config = dict(
    n_layer=9,
    d_model=256,
    n_experts=64,
    experts_per_token=4,
    d_expert=160,
    d_shared_expert=0,
    activation='gelu',
    moe_layers=[1, 2, 3, 4, 5, 6, 7, 8],
    router_score='softmax',
    normalize_top_k=True,
    routed_scale=1.0,
    balance_loss=0.000188,
    balance_bias=True,
    init_std_router=0.00914,
    lr_router=0.000564,
    n_head=4,
    n_kv_head=1,
    head_dim=64,
    vocab_size=12038,
    norm='layernorm',
    norm_place='pre',
    norm_eps=1e-06,
    positions='rope',
    rope_base=100000.0,
    rope_fraction=1.0,
    qk_norm=False,
    attn_scale=0.125,
    tie_embeddings=False,
    parallel_block=True,
    init='uniform',
    init_std_qkv=0.0312,
    init_std_o=0.0,
    init_std_up=0.0312,
    init_std_down=0.0,
    optimizer='adamw',
    lr=0.00101,
    beta1=0.9,
    beta2=0.95,
    weight_decay=0.19,
    lr_head=0.00434,
    grad_clip=1.0,
    warmup_steps=237,
    schedule='wsd',
    decay_fraction=0.687,
    decay_shape='linear',
    final_lr_fraction=0.0,
    batch_tokens=[32768, 65536, 98304],
    seq_len=512,
    doc_mask=False,
    train_tokens=360900000,
    steps=5590,
    dataset='wikipedia_en',
)
Below are experts of layer 2 (counted from 0) of a mixture-of-experts language model. Rows are named router (the router's row for the expert), down (a neuron's output weights, with its number) and show model dimensions 128-255. Each number is 50 + 10 x the weight over its row's rms, rounded and kept within 0 to 99.
After each expert's rows: "raises" lists some tokens whose logits its average output raises strongly, later layers aside. This comes from a sample of Wikipedia text that the model never trained on.

# expert 36
router:41 52 44 43 51 53 64 43 52 66 53 30 58 54 49 47 44 61 73 52 51 45 65 44 64 46 44 50 63 58 43 53 45 38 35 44 52 56 38 47 49 44 47 46 57 43 53 41 57 37 25 72 40 47 43 27 55 58 45 62 38 53 48 46 61 60 40 61 35 62 60 46 44 45 52 74 44 49 43 45 46 51 60 58 50 42 44 52 53 49 54 47 39 46 35 42 57 44 66 59 52 48 41 56 33 45 38 42 34 57 54 43 62 45 53 61 45 53 56 59 67 45 59 46 74 33 71 39
down0:55 56 44 40 31 46 56 61 61 48 45 40 49 57 55 33 56 51 51 57 53 44 59 54 46 35 45 40 43 66 27 61 54 52 70 39 68 64 50 52 45 41 44 50 50 64 58 42 43 50 41 46 48 45 64 51 34 44 56 57 59 61 51 54 35 65 50 46 41 48 37 46 64 49 55 51 70 45 56 47 34 57 56 53 50 62 24 45 66 53 45 51 57 66 42 43 30 69 56 49 49 48 52 58 51 67 48 59 39 74 47 39 46 54 51 74 43 54 38 65 33 68 61 56 43 63 48 38
down1:54 55 43 71 51 53 47 40 52 49 62 54 47 48 44 55 54 71 62 52 47 53 57 55 60 68 41 41 36 38 43 52 42 58 33 42 31 45 48 56 41 59 51 63 57 56 43 61 58 53 55 56 45 70 43 54 70 54 32 58 60 55 45 40 40 35 39 37 38 62 44 51 54 52 55 45 49 55 44 54 60 59 49 57 46 61 51 42 54 55 35 48 51 49 48 53 39 47 34 34 67 41 62 38 54 61 53 38 49 43 56 47 42 42 37 34 59 55 67 46 54 44 36 51 55 60 31 49
down2:48 64 30 56 46 50 38 53 51 50 69 51 62 38 46 45 51 48 48 48 58 38 37 49 61 53 31 51 49 62 45 68 47 40 52 51 48 44 58 46 46 53 46 68 33 38 25 63 58 36 55 56 52 66 60 67 34 58 62 49 33 50 49 24 34 41 62 66 44 36 53 62 47 48 42 71 42 54 70 68 53 58 49 32 60 49 53 41 29 52 34 50 52 42 54 54 58 55 43 70 40 52 45 55 47 43 57 55 50 40 55 62 52 44 43 46 46 64 42 71 39 61 49 45 50 43 53 47
raises: "ii", "ites", "*"

# expert 63
router:58 39 47 48 41 54 50 53 50 60 53 70 43 46 63 57 54 45 65 35 56 45 43 51 59 61 63 41 38 50 73 44 47 50 32 48 42 65 42 49 47 48 58 58 51 51 49 48 55 90 60 46 28 40 44 47 47 46 56 44 55 42 51 71 47 56 56 46 54 50 58 55 54 37 41 48 51 65 50 50 31 56 44 41 33 35 41 45 30 52 54 64 59 59 53 61 53 42 41 52 60 32 54 33 67 45 44 44 49 54 58 38 39 41 49 51 79 33 51 60 56 41 46 64 45 48 50 41
down0:41 59 52 38 50 42 43 45 52 59 50 43 60 37 61 44 59 48 36 39 59 44 57 34 60 52 55 52 46 53 38 68 57 38 50 64 52 54 63 52 50 73 38 54 58 40 42 65 44 52 49 41 35 58 54 53 45 48 30 49 58 51 39 43 47 52 49 55 54 45 56 41 61 35 64 70 55 56 58 61 45 74 51 44 66 51 40 58 45 51 47 45 48 42 53 42 52 59 40 33 38 42 49 47 58 61 44 35 44 64 46 42 80 50 63 55 54 62 53 48 61 45 63 35 47 50 58 49
down1:35 47 51 29 49 52 61 64 60 47 57 36 47 43 61 47 52 61 53 62 39 55 48 47 56 27 46 52 59 37 47 48 55 38 68 46 55 47 27 44 51 58 36 42 65 50 71 32 37 41 46 44 56 47 61 50 52 58 71 50 60 56 63 42 55 57 63 59 48 35 55 61 74 50 55 68 55 43 65 80 31 54 43 62 52 45 57 48 52 51 42 58 41 65 67 46 45 50 54 41 49 57 53 60 59 36 41 59 51 47 48 45 57 65 54 38 39 53 51 62 44 59 71 47 67 31 46 44
down2:41 63 52 48 48 48 55 56 62 52 60 50 62 43 55 33 39 57 35 41 53 44 43 54 56 67 56 47 50 63 53 38 49 57 49 57 59 52 30 47 39 42 53 43 61 54 58 54 33 58 52 48 47 48 47 63 47 58 50 58 56 55 62 59 56 67 58 49 25 69 51 37 68 57 44 58 63 60 53 42 27 67 37 57 40 45 40 54 48 48 49 39 50 55 40 62 61 59 47 49 54 41 42 40 59 50 41 33 45 64 55 54 43 26 68 63 43 40 46 65 50 61 57 42 65 45 56 48
raises: " \"", " and", " ("

# expert 39
router:69 60 38 49 51 49 37 43 56 63 56 48 55 56 32 46 66 55 40 53 48 44 61 54 66 48 51 41 56 58 36 45 53 32 49 56 32 25 40 44 64 49 43 56 33 59 42 54 60 44 38 79 43 59 37 27 55 48 50 63 56 37 44 53 68 50 31 53 58 60 63 51 56 50 53 51 31 72 57 41 37 46 61 41 42 54 45 64 43 46 56 41 59 54 45 69 47 68 47 38 72 42 51 51 35 35 41 49 51 55 66 41 30 42 44 44 45 54 53 55 58 48 58 43 59 47 59 63
down0:62 53 47 38 37 49 58 50 57 40 48 54 56 56 53 64 39 50 66 50 43 42 54 57 53 41 35 51 55 30 48 42 68 49 40 37 41 48 49 43 39 51 34 72 56 51 47 67 54 63 41 74 73 63 35 43 63 41 68 47 50 54 62 46 53 44 57 44 48 51 55 52 44 53 39 46 46 40 48 63 54 45 58 51 60 47 46 60 51 27 23 72 69 40 40 51 52 49 48 61 55 61 38 41 44 48 39 42 45 59 51 50 47 55 57 57 39 50 48 51 57 47 52 53 41 39 38 41
down1:58 56 47 47 35 51 46 61 41 48 53 39 47 63 49 38 63 65 42 54 47 43 50 58 50 39 50 60 68 42 54 33 43 49 43 54 36 54 29 63 57 46 51 50 31 43 55 55 36 66 48 43 44 48 50 48 63 63 49 39 61 58 35 44 41 33 51 46 50 48 79 36 59 59 61 60 59 65 45 47 33 41 60 48 59 40 57 50 44 59 38 48 18 54 56 59 58 57 40 23 58 40 50 51 44 43 53 56 57 40 53 62 31 54 58 63 50 36 43 59 66 54 50 52 51 73 51 40
down2:43 40 43 46 59 50 47 57 49 51 38 59 48 26 55 40 37 76 42 44 56 52 62 54 44 59 71 39 63 68 47 54 62 32 47 55 35 34 41 57 48 55 52 49 38 39 60 51 56 57 50 51 54 48 61 49 46 63 40 37 50 40 53 40 61 55 35 37 49 47 50 64 61 61 52 53 47 65 59 29 70 43 42 47 48 51 49 67 49 57 61 40 33 58 36 52 34 53 36 43 69 53 52 53 45 31 59 52 51 70 47 49 41 34 42 50 38 44 52 35 49 47 46 48 51 51 50 44
raises: " –", " -", " |", " for", ",", "is"

# expert 62
router:58 53 64 55 47 44 64 38 46 61 56 48 50 45 42 41 58 59 45 55 52 41 49 50 62 52 30 37 39 47 62 52 35 48 48 33 46 39 44 48 42 43 48 58 51 54 59 33 47 32 57 34 43 61 38 60 64 72 44 49 44 52 54 38 46 50 46 53 29 31 49 37 44 40 39 53 55 42 45 51 35 48 63 62 59 51 51 50 44 38 32 43 42 45 63 80 39 56 56 66 61 38 38 50 54 58 45 34 73 44 36 57 26 47 59 58 62 34 61 63 39 52 31 66 61 50 74 52
down0:51 61 40 56 58 72 66 71 53 47 42 51 33 62 50 49 41 47 57 74 44 61 61 52 38 49 46 53 77 45 30 53 63 47 61 48 48 48 57 62 51 64 40 41 56 57 44 28 58 54 45 41 56 68 40 48 53 50 61 28 40 41 48 46 66 55 56 50 53 55 43 43 47 48 57 48 26 46 56 41 59 40 56 69 50 41 30 44 59 56 45 33 38 54 44 52 38 62 48 52 58 52 56 40 46 59 34 57 67 58 36 61 45 66 69 41 33 58 55 39 47 42 55 44 35 50 70 56
down1:37 72 47 44 35 54 57 50 40 47 43 40 41 52 38 51 31 51 31 53 55 42 48 62 65 47 59 66 54 60 50 43 56 43 51 37 62 49 44 65 49 54 46 59 59 37 60 44 48 51 43 38 67 64 47 55 67 59 45 44 47 60 72 62 48 50 39 52 49 50 57 42 56 45 35 75 63 35 43 47 43 49 60 39 52 55 56 48 38 58 51 44 46 23 54 61 41 55 49 51 55 48 52 55 60 42 39 43 56 54 35 39 36 45 46 51 46 31 64 61 42 63 68 44 54 23 53 65
down2:46 48 56 47 47 44 48 33 44 35 48 46 52 44 43 70 30 46 70 41 75 50 45 45 41 55 51 46 51 52 40 64 41 41 36 46 33 56 64 53 46 46 58 58 32 31 42 33 46 49 53 59 51 72 43 57 44 38 44 54 40 51 47 37 41 47 46 37 48 46 47 62 55 60 45 52 61 42 49 51 49 48 56 40 44 40 60 47 52 45 50 47 54 55 52 61 56 62 44 47 40 40 53 59 45 32 75 59 44 31 45 47 66 51 38 39 60 57 58 50 59 68 42 45 56 59 64 59
raises: "\n", " (", " |", ":", " /", " ["

# expert 49
router:61 67 57 65 57 44 63 38 61 66 54 63 63 52 58 48 71 59 49 63 48 49 57 42 50 71 51 57 51 48 53 57 37 52 56 34 64 46 50 37 43 31 49 54 43 46 63 48 48 60 51 37 47 57 30 43 57 57 49 48 26 47 56 53 52 62 48 55 48 44 36 43 54 52 59 57 47 32 48 47 51 59 63 34 40 51 43 59 36 65 56 42 48 56 55 50 38 47 44 59 52 46 41 52 54 47 31 43 43 38 40 67 28 44 47 49 64 53 62 48 52 51 52 36 49 51 65 45
down0:54 51 55 73 66 38 42 51 93 46 52 33 50 48 47 34 58 46 57 53 38 44 49 46 42 62 64 53 53 53 45 51 39 52 51 52 49 64 34 51 43 34 47 65 44 50 54 61 67 47 46 52 36 57 42 61 56 45 35 57 44 44 45 48 48 55 58 45 55 46 47 40 54 50 59 55 63 47 36 51 52 52 50 46 46 55 37 40 43 37 41 54 53 40 49 39 44 68 53 42 50 52 60 74 56 48 55 50 38 56 47 66 47 41 29 38 48 41 60 60 55 53 40 43 46 42 35 52
down1:74 51 45 53 61 49 45 41 71 63 50 36 50 61 56 44 45 50 44 62 33 50 67 52 55 55 62 51 51 55 51 42 42 44 30 65 49 44 40 38 48 49 58 54 43 53 43 68 52 44 63 49 60 58 36 37 46 55 43 64 51 38 50 62 49 51 58 40 47 42 61 51 41 55 87 46 46 64 51 54 43 43 52 50 39 51 36 60 36 43 47 51 49 56 50 43 48 56 43 67 39 37 46 60 53 35 47 32 48 62 60 60 34 59 38 57 50 37 60 53 56 43 41 53 38 38 45 40
down2:52 31 58 33 42 34 43 43 51 53 48 58 41 48 51 49 47 38 43 81 44 34 48 58 45 40 44 20 56 27 39 44 48 51 68 66 62 39 61 69 56 43 53 39 33 58 32 49 41 60 54 46 39 38 52 50 56 49 43 53 58 52 59 52 45 51 55 50 73 52 37 34 45 44 46 50 53 60 51 40 52 66 61 41 52 30 49 38 49 48 67 43 46 47 47 70 31 66 38 52 55 61 58 60 55 57 58 50 50 57 47 60 53 69 59 51 33 26 56 65 57 45 54 51 35 68 33 49
raises: "ix", " |", " (", "t", " (#"

# expert 42
router:68 46 52 55 51 59 40 44 63 27 35 53 31 60 34 59 47 59 58 47 36 40 44 45 39 53 64 47 50 60 38 32 42 51 49 50 29 43 33 46 39 47 64 47 32 49 35 59 52 55 56 69 50 46 56 51 68 45 47 51 80 41 43 64 36 45 63 35 64 67 66 69 59 55 51 52 39 62 55 60 48 64 40 37 63 51 46 37 59 48 58 58 44 44 44 58 49 61 30 47 53 62 56 50 55 30 51 43 72 65 44 22 41 59 47 58 51 56 52 48 52 44 38 62 42 55 46 54
down0:49 63 62 52 52 35 44 33 29 44 48 66 35 63 61 58 51 47 40 36 35 41 41 56 63 66 53 58 52 62 66 39 46 50 35 45 61 46 63 59 43 44 55 45 55 38 48 34 42 59 57 52 46 65 56 53 37 55 66 54 55 25 46 57 54 45 43 51 56 44 64 56 61 45 54 36 36 41 41 60 54 48 63 53 47 60 47 36 61 59 48 49 52 37 44 38 38 37 46 52 58 49 32 52 41 52 59 59 50 59 39 49 55 56 71 50 54 56 49 47 51 46 52 50 35 71 40 54
down1:40 54 58 55 45 57 36 32 68 47 52 23 64 53 60 55 61 71 56 56 52 44 63 53 61 34 49 34 62 46 40 59 36 54 56 65 38 47 46 54 39 43 48 66 60 57 48 46 67 61 21 42 52 54 74 58 62 49 45 34 49 33 36 62 37 58 66 48 27 41 42 45 56 62 52 57 52 44 50 54 54 56 58 27 50 48 63 52 55 53 43 39 47 38 55 76 55 68 59 54 62 41 45 46 62 50 70 50 43 58 33 44 49 44 29 38 48 63 61 62 38 49 40 60 37 37 43 62
down2:49 46 27 48 50 46 50 50 32 40 57 45 41 62 43 44 45 44 50 55 31 53 55 32 42 40 47 55 37 58 40 39 25 49 54 57 52 50 68 62 60 65 53 57 42 37 62 44 47 49 58 38 42 57 76 42 53 46 47 53 37 51 49 51 44 37 35 49 57 51 71 53 62 50 54 38 27 45 66 62 44 57 45 47 57 54 56 66 63 73 50 40 49 36 50 42 44 56 48 63 39 41 63 61 55 42 59 63 42 45 47 49 65 44 49 53 46 49 38 36 42 45 55 64 44 46 57 48
raises: " about", "ings", " that"

# expert 43
router:62 59 45 42 48 55 49 49 48 66 56 44 49 48 55 61 46 75 72 57 50 41 65 51 60 39 55 53 47 44 55 50 40 28 40 64 55 45 52 55 42 45 57 66 39 32 49 39 45 32 41 59 50 56 58 38 56 50 46 71 41 46 42 41 47 57 43 51 49 50 41 40 37 49 60 60 53 57 55 40 39 48 54 51 41 48 38 51 43 42 48 69 49 43 52 46 52 55 76 69 67 25 49 64 52 47 44 48 44 56 65 57 66 34 48 54 51 37 49 53 57 60 60 36 70 25 49 63
down0:53 67 58 36 44 62 39 46 46 46 48 52 51 55 36 27 40 58 36 44 34 51 42 49 74 56 53 31 54 32 46 48 61 65 33 43 47 39 50 44 43 54 33 55 75 45 40 68 63 52 51 45 53 46 45 51 45 52 56 50 57 28 51 35 51 62 73 48 34 42 52 56 57 43 55 52 36 59 43 48 33 66 52 42 56 58 57 50 40 37 68 71 51 52 63 64 45 49 50 46 60 52 52 44 64 34 54 50 49 67 40 49 45 47 50 68 40 38 55 51 39 36 57 49 54 50 45 49
down1:61 51 42 44 31 70 69 42 57 54 39 46 52 45 54 56 44 40 48 60 54 60 36 54 52 68 55 37 66 48 45 56 56 47 48 54 56 45 19 41 42 55 45 38 59 38 53 51 63 63 48 83 49 57 46 51 48 32 51 43 50 49 55 51 48 65 49 38 39 49 56 55 40 45 37 39 49 51 49 48 39 59 64 39 31 50 57 53 45 44 49 51 69 82 53 72 49 72 65 73 33 54 27 43 39 37 57 45 53 57 53 51 58 39 42 46 75 44 50 60 42 45 40 59 50 44 46 45
down2:35 58 45 58 69 58 33 52 34 39 50 28 60 39 36 51 68 65 53 45 75 47 53 55 59 58 40 78 73 45 54 34 59 54 31 72 56 51 65 46 47 59 34 56 48 51 49 63 53 43 43 45 68 46 29 50 55 37 49 32 73 37 51 52 37 51 52 48 57 59 40 55 63 57 38 42 45 23 49 36 53 61 40 57 58 62 47 57 44 41 63 67 55 45 58 46 54 41 59 56 35 59 48 39 52 44 69 55 54 50 57 72 63 45 53 50 46 35 47 59 52 51 40 49 45 45 41 48
raises: " |", " (", "e"

# expert 47
router:44 74 42 42 51 39 50 68 48 57 47 66 43 49 40 45 58 47 51 55 27 34 46 46 57 42 52 38 47 64 62 44 35 27 40 46 64 46 62 42 37 53 43 72 54 42 59 56 41 41 69 59 46 45 47 33 47 48 48 58 36 27 50 45 59 39 42 56 49 64 52 55 45 53 54 35 61 29 43 53 49 52 71 58 34 55 52 61 38 39 34 41 56 42 48 41 51 62 60 62 34 51 52 59 60 64 41 41 54 51 55 66 54 48 59 52 66 44 30 56 48 66 51 64 51 50 63 57
down0:51 40 50 34 48 45 48 46 60 50 43 63 44 62 57 47 62 42 26 53 45 43 34 45 57 45 49 47 46 41 48 56 26 38 50 57 58 39 52 41 63 64 39 27 33 56 38 41 49 49 51 47 59 49 46 62 53 63 49 54 52 33 49 38 64 41 48 44 46 47 48 55 49 66 62 52 61 57 39 36 30 41 53 51 45 58 53 57 49 51 53 45 43 61 35 46 52 49 42 49 72 55 62 46 59 35 46 65 42 57 81 45 41 37 52 50 45 50 55 56 46 74 56 36 53 63 47 46
down1:34 49 39 55 51 63 73 35 37 59 45 47 53 39 57 50 51 51 63 49 70 64 48 40 52 51 45 61 63 39 51 52 69 55 56 55 30 46 62 67 55 51 54 34 49 52 54 54 53 57 51 54 44 45 59 52 56 67 54 45 53 58 47 62 49 43 56 46 55 47 49 52 49 53 48 51 69 67 53 54 38 45 46 42 63 42 46 56 48 49 45 51 42 61 55 61 56 53 65 47 55 43 48 34 38 47 40 59 62 43 27 48 50 46 36 37 48 70 50 53 50 40 64 57 55 42 50 49
down2:42 49 46 61 58 56 67 40 60 60 51 49 59 47 62 61 56 49 58 59 64 58 48 43 51 48 35 65 70 39 44 63 68 61 61 40 36 41 57 64 53 56 59 26 51 48 49 46 59 58 42 43 47 46 53 52 58 65 57 49 52 57 47 52 47 49 57 51 42 42 35 57 42 51 47 49 52 69 59 51 36 44 44 55 55 50 43 45 61 49 49 44 42 73 59 58 47 50 66 53 48 45 46 39 26 49 41 70 52 33 31 63 47 39 43 47 55 62 51 49 67 42 60 52 46 48 50 52
raises: "-", ",", " (", "es"

# expert 25
router:43 49 67 36 42 42 51 61 59 59 42 58 50 42 40 53 56 69 57 67 52 43 55 47 47 61 54 46 66 51 43 48 47 50 73 36 51 49 35 65 57 46 52 59 53 63 66 48 55 34 46 34 49 66 54 38 52 65 47 39 40 60 49 72 54 45 61 40 54 54 61 21 66 55 65 58 53 42 44 36 58 51 69 68 33 48 48 33 58 55 54 27 53 47 40 54 56 43 43 40 38 49 46 60 45 40 61 43 52 58 44 63 31 58 47 54 49 56 49 57 42 46 50 54 64 41 73 55
down0:53 26 58 52 45 38 72 68 67 48 52 49 50 31 68 46 42 40 47 48 40 38 46 58 50 39 71 50 39 59 67 48 49 67 54 52 59 51 35 57 46 36 37 53 42 66 52 56 38 46 42 54 46 28 39 50 58 40 45 53 45 49 61 36 61 60 38 39 56 65 54 77 45 48 41 50 54 61 41 42 49 43 54 43 59 52 50 39 44 46 54 67 48 58 42 58 46 58 44 52 52 47 41 52 48 66 38 55 54 58 40 40 42 42 53 60 49 54 45 59 48 40 47 42 43 52 41 39
down1:63 54 53 41 48 69 61 53 70 37 61 58 50 55 56 47 46 41 55 58 34 39 48 50 57 39 52 50 58 52 42 57 38 63 56 62 59 34 23 56 51 39 52 56 64 41 37 57 49 68 45 50 59 57 25 40 38 51 52 40 35 39 70 48 49 60 46 47 47 57 66 50 46 54 56 59 41 56 46 49 42 42 61 46 48 50 57 35 56 49 44 27 53 40 62 50 55 69 42 53 57 62 41 56 40 44 44 43 59 48 68 41 50 66 34 50 36 39 41 56 70 61 45 48 37 52 41 58
down2:38 44 39 50 42 49 51 51 32 83 53 53 54 38 55 53 50 48 53 57 52 51 49 53 64 54 51 52 44 38 63 26 53 50 41 76 42 38 50 52 45 54 47 50 44 54 48 63 62 52 41 44 33 58 59 59 72 62 50 50 68 37 41 48 44 50 68 46 52 50 55 39 48 48 50 70 43 44 39 37 52 49 57 59 51 36 55 35 41 48 44 47 54 42 47 49 56 52 48 60 48 56 41 36 58 44 38 49 42 48 48 43 42 63 65 30 39 34 60 44 47 57 42 67 62 55 52 60
raises: "ave", "-", "se"

# expert 17
router:58 45 59 53 41 36 50 70 46 39 67 54 44 69 34 48 44 49 38 59 59 46 47 47 38 33 46 35 48 60 44 51 46 39 51 52 74 42 57 55 64 35 48 55 36 33 58 51 47 49 44 57 68 63 75 43 39 36 43 51 59 51 38 24 53 43 42 58 40 35 41 46 69 60 60 31 48 33 35 64 45 58 51 70 49 48 58 64 45 46 44 49 62 34 53 47 44 53 51 54 32 67 59 60 67 54 60 62 47 44 61 67 65 41 53 54 50 47 61 46 42 79 55 45 52 66 35 51
down0:54 52 40 50 41 59 75 47 53 63 49 54 57 35 46 60 40 62 50 61 54 51 71 63 44 39 57 52 42 63 44 45 52 42 74 60 41 60 63 46 46 62 52 56 25 44 46 45 50 56 53 41 48 48 46 32 68 47 36 56 46 67 68 54 54 61 53 56 52 40 45 39 40 59 50 47 50 55 29 51 54 48 57 22 49 39 36 46 40 32 60 55 60 40 38 56 49 60 53 54 44 49 43 41 53 39 48 57 54 61 59 59 34 53 60 53 47 50 48 49 39 44 51 50 38 52 93 56
down1:56 53 44 66 59 57 41 20 65 48 44 44 54 50 63 64 64 45 41 55 40 57 61 46 56 58 53 59 60 41 32 44 68 67 48 62 39 36 67 68 68 52 51 38 55 48 48 42 54 66 41 38 46 34 49 44 50 53 46 43 50 61 59 49 54 53 46 45 45 34 33 52 41 57 39 46 52 67 45 38 30 51 28 57 56 42 57 56 50 44 55 55 37 66 67 53 50 49 59 29 69 40 48 40 52 58 37 69 42 41 43 54 53 32 43 42 42 49 43 43 48 45 51 42 44 43 57 55
down2:59 41 42 64 56 67 47 43 48 55 48 47 52 60 35 52 34 51 48 45 46 54 46 53 42 51 51 49 58 60 31 60 62 55 45 50 50 60 37 58 46 37 79 41 80 58 58 57 59 44 50 35 52 41 54 54 55 56 53 48 52 30 57 44 46 36 62 57 60 46 65 42 49 50 30 50 56 56 49 59 56 49 56 53 54 71 56 32 55 62 43 57 66 71 41 49 51 32 66 53 54 51 46 45 35 37 67 62 44 51 64 47 46 64 45 46 33 31 45 42 62 34 48 49 46 45 34 41
raises: "port", ".", "ian", "am"

# expert 32
router:28 58 55 33 49 44 45 58 53 66 61 49 64 44 51 37 41 56 60 34 72 68 49 51 39 48 34 52 47 29 75 66 47 46 44 41 65 73 51 58 46 44 53 60 63 53 62 39 47 41 47 43 59 53 63 44 40 58 47 50 37 64 61 62 65 37 57 58 40 54 37 37 47 41 52 45 65 36 48 49 60 51 64 49 49 64 51 44 29 43 53 46 64 50 53 42 49 34 59 51 48 54 47 41 43 54 56 46 47 53 24 61 46 44 40 45 58 37 51 50 54 67 48 42 58 26 58 38
down0:32 43 66 34 32 59 42 69 54 52 49 51 44 45 53 34 50 52 58 50 52 74 39 43 60 55 61 58 50 53 48 53 42 48 37 34 70 49 49 25 40 39 57 41 65 51 67 47 50 52 41 54 56 48 51 41 61 48 44 69 49 55 60 57 43 40 44 27 52 29 50 48 43 51 42 41 59 49 51 53 44 62 40 62 54 41 62 39 40 64 46 57 47 50 37 39 44 39 60 55 28 60 53 57 52 56 40 54 43 61 49 40 52 46 46 45 58 71 55 55 60 44 54 62 30 28 70 51
down1:57 47 35 62 55 61 59 42 58 45 56 50 43 63 53 41 41 52 30 46 57 58 43 44 60 32 47 44 44 41 59 63 59 65 48 79 54 50 50 45 60 43 43 25 48 47 48 67 28 38 51 48 55 35 41 50 66 38 63 56 51 38 61 52 42 40 64 59 54 43 40 41 68 37 65 51 45 44 43 33 42 44 41 52 65 43 43 38 62 44 63 46 35 72 58 50 75 55 46 36 65 50 41 48 43 54 41 45 55 42 58 54 48 63 46 44 44 42 57 46 67 43 42 51 42 43 45 45
down2:59 48 66 51 45 74 46 25 66 38 63 31 53 57 56 47 46 61 51 32 55 54 40 51 51 36 41 52 57 42 62 68 53 42 38 48 67 52 48 58 39 48 59 48 62 50 58 53 31 56 50 52 41 36 54 42 63 41 50 66 62 48 60 45 39 52 66 46 38 51 33 74 41 30 43 45 62 45 44 59 44 31 47 53 44 36 36 45 53 31 49 65 57 68 47 57 63 49 49 30 62 62 43 68 38 61 54 54 54 46 59 49 55 61 43 50 38 40 45 42 60 40 50 39 36 41 37 55
raises: "Note", "s", "ious"

# expert 15
router:41 55 41 48 67 45 48 51 57 55 25 66 35 52 33 57 50 45 50 43 46 46 47 54 46 48 53 47 60 40 50 30 41 65 39 38 36 50 44 40 48 54 60 55 42 64 28 38 50 61 41 56 46 57 45 64 60 60 58 32 64 39 37 59 61 37 49 49 49 63 62 46 21 56 38 50 46 68 49 39 39 56 55 70 56 29 48 41 64 44 56 37 45 53 48 54 60 54 58 61 44 61 41 37 51 49 54 46 63 59 52 44 41 56 66 61 51 68 57 53 52 45 41 69 51 36 57 50
down0:50 46 48 55 42 67 50 57 37 58 43 55 68 51 61 62 43 75 62 61 48 43 43 40 36 65 38 74 59 37 40 38 56 56 59 58 69 53 43 48 42 71 56 55 47 43 43 36 38 40 53 40 45 51 76 62 44 41 49 49 35 36 60 61 36 48 52 25 52 51 48 56 52 62 32 54 46 47 51 63 59 54 43 52 50 36 49 52 43 48 63 54 48 65 36 52 41 49 71 49 46 61 43 40 48 45 49 63 40 57 41 50 70 50 45 53 38 53 53 52 38 35 46 60 53 33 57 48
down1:59 33 57 39 48 42 52 62 50 46 42 45 50 57 49 45 45 53 35 48 43 54 49 55 67 32 49 47 48 52 66 46 50 52 60 51 60 42 35 51 52 34 50 47 49 69 52 65 45 48 46 61 29 52 35 45 52 59 54 59 69 58 62 60 52 46 58 71 50 45 57 60 44 50 51 31 52 49 42 54 42 56 34 46 48 37 57 64 48 44 49 68 40 56 36 52 59 54 47 49 54 71 35 48 50 55 43 44 58 49 63 48 63 66 87 44 55 52 59 51 54 55 62 60 50 55 33 47
down2:53 44 37 45 66 61 49 42 38 32 42 58 52 52 44 50 37 60 49 54 45 47 63 49 46 55 49 48 48 46 45 45 40 56 64 56 39 58 49 49 29 37 57 48 35 52 41 49 58 52 65 63 61 53 54 57 54 32 60 40 53 37 42 53 53 32 55 53 51 51 48 44 59 54 51 62 41 59 49 62 66 35 56 56 60 42 46 61 69 44 42 50 64 53 33 48 44 48 60 58 54 50 58 52 43 51 46 63 59 70 39 72 61 48 38 46 44 33 45 63 41 34 37 39 42 62 38 51
raises: ",", " (", "p", "\n", " |"

# expert 6
router:52 73 69 53 46 29 54 68 51 56 47 54 50 53 34 46 49 50 42 72 44 59 51 52 40 59 45 61 45 66 50 50 36 40 61 51 80 45 55 52 45 48 39 72 51 39 50 46 48 30 51 54 66 46 62 45 29 61 50 58 47 43 62 34 64 41 46 62 41 49 36 31 58 47 49 54 52 32 32 71 58 51 66 58 50 55 73 51 42 36 48 44 46 38 48 51 45 65 55 64 34 47 48 57 50 46 39 42 43 56 46 54 49 52 44 52 58 59 48 48 38 66 63 44 48 60 46 51
down0:65 51 46 46 47 58 54 61 39 53 47 65 45 53 56 44 65 23 47 40 53 47 47 45 62 62 54 50 51 56 65 51 56 37 32 40 45 50 41 57 53 55 51 56 48 35 52 31 54 65 46 54 31 51 51 43 74 46 50 56 63 56 29 42 60 52 63 54 48 57 65 36 56 51 50 41 48 42 46 54 45 42 62 51 85 41 54 61 47 55 51 57 54 57 47 40 37 67 49 56 52 44 25 59 56 69 52 51 57 55 44 47 37 47 65 58 48 49 68 28 59 65 43 39 35 43 43 33
down1:58 56 66 60 58 46 50 62 45 46 56 46 54 52 60 49 41 57 46 46 52 33 53 40 65 47 43 47 32 40 43 39 36 54 63 52 42 42 56 45 43 59 54 47 32 41 34 75 46 55 62 41 63 28 46 52 70 35 61 49 45 57 49 38 45 50 42 55 41 36 58 45 46 60 43 50 48 56 68 56 66 52 54 38 70 60 54 33 57 54 49 40 53 45 44 51 40 61 59 54 62 43 61 34 70 52 61 52 53 58 56 51 71 56 34 37 47 51 53 47 52 61 52 53 42 55 53 50
down2:51 54 59 52 25 44 48 51 60 60 64 47 55 54 37 47 61 44 48 50 41 65 66 46 47 40 55 35 51 41 59 41 49 51 63 59 62 59 67 60 67 43 62 36 48 45 71 52 40 65 51 34 46 40 55 12 44 65 26 54 57 55 45 49 33 56 65 52 45 49 54 50 58 41 59 42 49 26 47 37 34 55 51 60 59 46 36 54 43 48 68 54 34 57 54 64 52 43 55 47 62 65 25 45 56 52 50 50 54 19 41 51 30 43 49 55 34 44 62 51 64 46 47 32 48 61 55 50
raises: "es", "em", "eb"